Below are experts of layer 5 (counted from 0) of a mixture-of-experts language model. Rows are named gate (a neuron's input weights, with its number), up (a neuron's input weights, with its number) and show model dimensions 0-159. Each number is 128 + 24 x the weight over its row's rms, rounded and kept within 0 to 255. Numbers have three digits each.
Before each expert's rows: "mostly gets" lists some tokens that are sent to it at least half of the time. This comes from a sample of Wikipedia text that the model never trained on.

# expert 33
mostly gets: "/", "[", " +", "_{", " (", " −"
gate0:105138125124106156149134169114126151103115125098192147134130120145110132119069141121123118150094162129122109102148101116171115104141166142112159124155141161134092086141126137148162158160115080123120139143064146105121146146132125162097169137100101171151128158168135128088129064117120114140080165102134115107126088116095113135103091116156129141082137107154123117148106158145124078081100182138155120114145124143123138144122115150104130114135122152108117145120136094126149125134130119
up0:083114138132106125138137100140065130125121119132112135105089136118121130138162116116158123127142116107131105126126087123151113175127141121114070101104137109151138174125167165130106130105082087140119119148159078195136108110117115121165129119136082113057120130159111182151163154134168126143111125106115120132150124094111105112158125130135125160109115184135154136145144110153133145126151157172117154169122124111126122127106149102130101134164158159124151117151095096136119149177123114

# expert 18
mostly gets: " suc", " resp", "eries", " str", "for", "the"
gate0:147136129110115086155124085177121116126126124137125107106113153152116116087152162133173127135090133120098129098094148132133119113099181161107083137162176099118117101127148126115114157127116122124150120143147095096146164078122144151080098108095113111160131112093133137149130074103131130131154090152122086098097107146118143124095118141117142154104136136105165123131126135124162120062115143116125129103117083150155131122135108107172110111147105138137088112167170088114129096161144112
up0:109108115123131121128127118163084094119127125140137103120144118117133099092097123120134115097101102117135135115067170104087126088114180141127118130085143078133121177124136140173111146129111115131143150110151109114134148152160130150077177136140092116115089112146100174112125090145130096153147107161171107130101144126096136131081151071158112125115124171149132167131149104129130121077117136084136122142118094157128106129120099120144097140133131132102101105145154127151151084144088120

# expert 25
mostly gets: "embers", "ilit", "ael", "son", " bel", "ones"
gate0:185099168126122137161136105201115140136123083121163133135139107138126102131152137180104098143124155151122153138141128113180108091140087134163116138148141117127125108148139146117122134091110093158121125126119105138087126117180143114129098122149109137135106120088133118151103121077170132144130145175131094158111126113128145140144154147120141130131148134138177118122103171111146156147161151127107137081127141109131164106075152118147115126143146143144070140159080097154128077123133126
up0:172110094117151158153121149141151128127139114130131150130160177108120175178096115164118119133125071151147177166096099135160117114152138127096141109138072106129136101136156132132155087089083116107165142132155143080182099078143137136162125115141073129094122145133119153161101118124166100106114117142126154141085131098163114099160184121121138125102151122129134130157142131094170110131152169117140128112115134128122116140112126147133130133108115115129112132150128120118077134113144132

# expert 13
mostly gets: "it", " pop", " original", " offic", " main", "ain"
gate0:108092114144132148146093105099088117137111117101125129135097170108112103142160122143112167103123100116156170114136145132200136147154091105094112099134168102128155105134138158078129099132106134131150119094151103146129177147149173129122132117150090143129086134109122116148116158118132098126138129177161153108131084149164134107119127153101141126067114147096112105194140112147122086145137151137123151112130135120157083147125128138166127116153143121108170157142132126098143102105104116
up0:128145167166135128143142121134083122121106126111104110153088125084138108149147146154092158104155118155123118097132155133141123115120118154143120075141128122136133140098120138053109099143112082145147127091121125090104155144185172074100093137121071142114107128106080100128114146124137101092090091170153150112131137129148149138140122162145140131104141128093103117180139110145129123143141147102156161129122068103162081120128122135111111132123154133103151123120160120112109107122109120

# expert 8
mostly gets: "omen", "orld", "ilt", "ling", "ing", "here"
gate0:114114145106135136111167120098113147100103155140127123174169079124153123161144134125093152086187106162106131139137168129121124093119153164104176102112178136143145144143111164138121131135123149120158113097114115139136132115136144165138168119154111151120112116149111191155137101110109139135105172115132121154118162134088129093132110113136128143125138155072135124161082124102146119113161108100174133118107095130140090106121147113130081156119139128141074125164152133121099157132105164
up0:151160113160110129104133161189108150114084105121128122132129172148105134084117161128135115126119137126135148103138172165131138166149099150155098149068123128122127049114193140106123144104125106098154158120149150092156158147132115112106137097097147128143101134121098102127131159103127137137174135113135102150114122126148092128131176136151148121126133119131088112137114165135134121119124154113130175130094105172128113125128095156150110145181108100149089140127098145117144087152107134

# expert 14
mostly gets: "resident", "urr", " ar", "aul", "ar", "ab"
gate0:157114123129105123123131145132110119080117112144090113105130107117157143161163142166153104103100165136115139129131098151133158137137098112128148133131102139166162138148140121128116142101077125123155112118093150138123100121195096102114166168121056138145137126136097123122145169137118117156137156154188185117160137155142143143152106121166095133104128127158093114149124112141122146168139179149105148107112122147176175130128103124148129145135107131147127152114130149130177145164123175
up0:168097133142094135190119112102154115114104108114081107113122086097134096113139104129113155140136133159095144120176128098163145100109134126154151130117093115121139077109090132152127102132093144068148145097092120168152110083170178141140139151111133145138136083100107148132115113119124127087126132117135114116142142123133128120125156125116107159139104098131126118126145124151144149101161143157105120133141152118136121050169134107142098132151154146117164101184110117113153140112090105

# expert 58
mostly gets: " known", " used", "owever", " been", " such", " became"
gate0:162105128118115114091115120126105124141129136135130128160082126143114111137206137116090197100119144092149111108124113106177116140144188103137121118161144155169123151154117108150092100130115108128101120089087133091158124124096146142119144110122081134136086131117133156103130107139127141111132142127109167137123151158128119136102120133135138107127163124129141140111124129128133078088118114165083124092091169101119128081143179124121111122071130156105139138174102153105113132136121165
up0:164119122144161129135173109159128101130123122116119114155118111133137159174155120156139127112158108110131116095139108158171158137140180106110159182127143112171122100152129138112140122168115132092143099113107131101062102197111163128117133127169097161100106145086130144108126098130137118123110122128147177126115137122115082122143120137141091106126120097143144132130101100107156122083119143151070102127085137177143114144132143083097169100143116115144136111123148110122130142107135161

# expert 41
mostly gets: "ć", "ı", "č", "ay", "iel", "ī"
gate0:137125109132105127125116137131096114157132151087150137174130164073106119097175131093116151109126171141100142130126134109105155078099087134181121156148139141117108121123099128110161139137144105128171112079168182117132123129167157100126083136133157093125130093121098097142129093169131090126127109141105091081140105130143136104127129131098148158132147136094134123097099120115110125111155107162159126125098089155110186104080147134137118145135106138133156097142106128102139144147141142
up0:132105120135147132121114092142115134112110119106139127170142134164124106119149120182111162127162132117059146156103128157125122159173127120157118129096149114156142137162137169109103110151125124103120129099118136121166143096174108173128151124135097158117139110154145148198162098130113135133116145120140138132139138118148152132147152078126138135129106148097085149150106157168144104112102105099122140102118137106100139119107111152136100166083137158143089123199114120139167130126123193

# expert 0
mostly gets: "ity", "ence", "ce", "ency", "ches", " game"
gate0:135176125142158145118130122135146143102129099191136176107098119130151147161134145148118143114145162127094144126140123116105120110145192119129128127156119149106137112193103144108122161097143123143113092109120122108152128102141126164156172140094089144141106168123101134130104120149122109129122136147111105104142121142137096062160116183107171064120173113130141177125129111129144139133151091142116130102083122147130157138118126122148109099115111106157088155087136105083114150122137115
up0:109110136133096127136151151113097153127132141167088137135123119103122100121138137170160098143158140096130111164107147135091120079186114107167129093106146113087134137110146146132120110119098144128129070123137127166119128126143114160141156145130137105099095163171113120133112107159164147124119137143112132132100174120066069134144124113142112136157096131145130130072163102137141093146135112172130142142090163128139067150170136136141152157128101117111122112101138100171102131151108121

# expert 3
mostly gets: " \"", " s", " un", " '", " ab", " int"
gate0:138094123145118105152105143135125118152121136148149157098093144118109111158143144126105139135134161156143138113083135139137140125130129131104136114151080124138158126095192158138157123143155110098121133139183083098130111154163171160141132147137091139084115089139128118130148161076112116106127133110123096172094129126135125120156080153155153139102125164169145139098126118124149114173117141103125154114127124139097082089156098128179107105165153138112070075155103127116132124116121116
up0:121100130115106129141084155129152158141158105168137120121137131153101154095154173127116160134118157120131137072102112148127117118097117088082132110124103129141146105158157166131154099102147136116089105106104128117142102152131167118135133143119104118135118113120080100134137140104133111079146122115081120148137089166210154118084111106168138115103106163118131165117139112159103113151087153155099128090152119118131133132121141159143129072121167157134100105092107130134129122100133158

# expert 12
mostly gets: " would", " did", " will", "ed", "ended", "ived"
gate0:139110100115095161105122123156112118109113119115152125109112141117118090133131129108150158112119147119102145122124101117117165119112154095151098095115101127106173087116095116141101120107127124126124135111197133145152129091107111149075105126109167090146140138172135106140109133123132139144122143133090096081089116146121175120145134096144136110141167102143162151092142157108155144057132100118103123070105137129095091159138122131120103137134110132165081072131102104134170107134113112
up0:116159121133122145070134145127121139124110059125131134122123119145105127170109150131118129083131128098169087127104101119188105096125115084140127092122101126146068168155109119124096131120121134124154140185087112098132133100093130096141142084130090131150126168128118131122142131132156097093175127138115133151097162077134118128130159123139118164096146061135146137142125133146157099125139135163101114158125162168130153142097105123117148139120182117124112145116136140107093126136114132

# expert 50
mostly gets: "|", "  ", "=", "    "
gate0:157120091133130143122130112109116137134132144139202118151136133131124094126166118131116163067138135109127177128052126128137151147158125108101124138130098096151141127167119149105142137133125128095072064137149132122100131121165153124116156116126086128150113132131106122090117118102142144146153168158123150161125138140129160132162136086132126123130117133117125178129097122124107094134114187151101126090130121107127140136099112147098148127084158117130153141175114122124174068159149112
up0:169115103172116176153133095077120148100150162115159138131100152141120114116163119166120163099133132135128141129111148157119145140178111104085130133115115099152153117141121137064074139142152127129099120123179123129096141125114145136136139136123103097128137106117110112122154115125148130148119135150134090140162096158142141117129126092169127095133097119129130151124126143125126061148140197138104137124097140100142151132137132145097139149113140107150194156170120111148186128171129102

# expert 4
mostly gets: "ro", "istric", "ru", "reet", "ele", "rans"
gate0:106147147110109088147109130099068125115134127131114129139098178130112119147151117122120136124120190120148120094153133142161164143177142121154126108123120145150112111121191105110148108139079147112120163125182127076117108127153108099100118156079140168110132071102110120126111116110133144128171119152153150130133132130143080142147128144128115151126143129126084148116125137104124121131076118146119122077121140107104097066122119119152133118103118178150097109125115131149189110134111121
up0:125126142137137140123119122149161145188116158109135118140108148165079173127145089125101154108141146168096151149111089088131101150138127109120126082131140132127145125120138137120122142130061149130125129136125102120148119064132128145119083097094133180132168163115111127146169144132141162117100135108095129102138133144073177134101124130160087110115133142134151080146165121124129133106085171155128114116135116100082156123109147177129129161101150105093125151155100136114150137138118141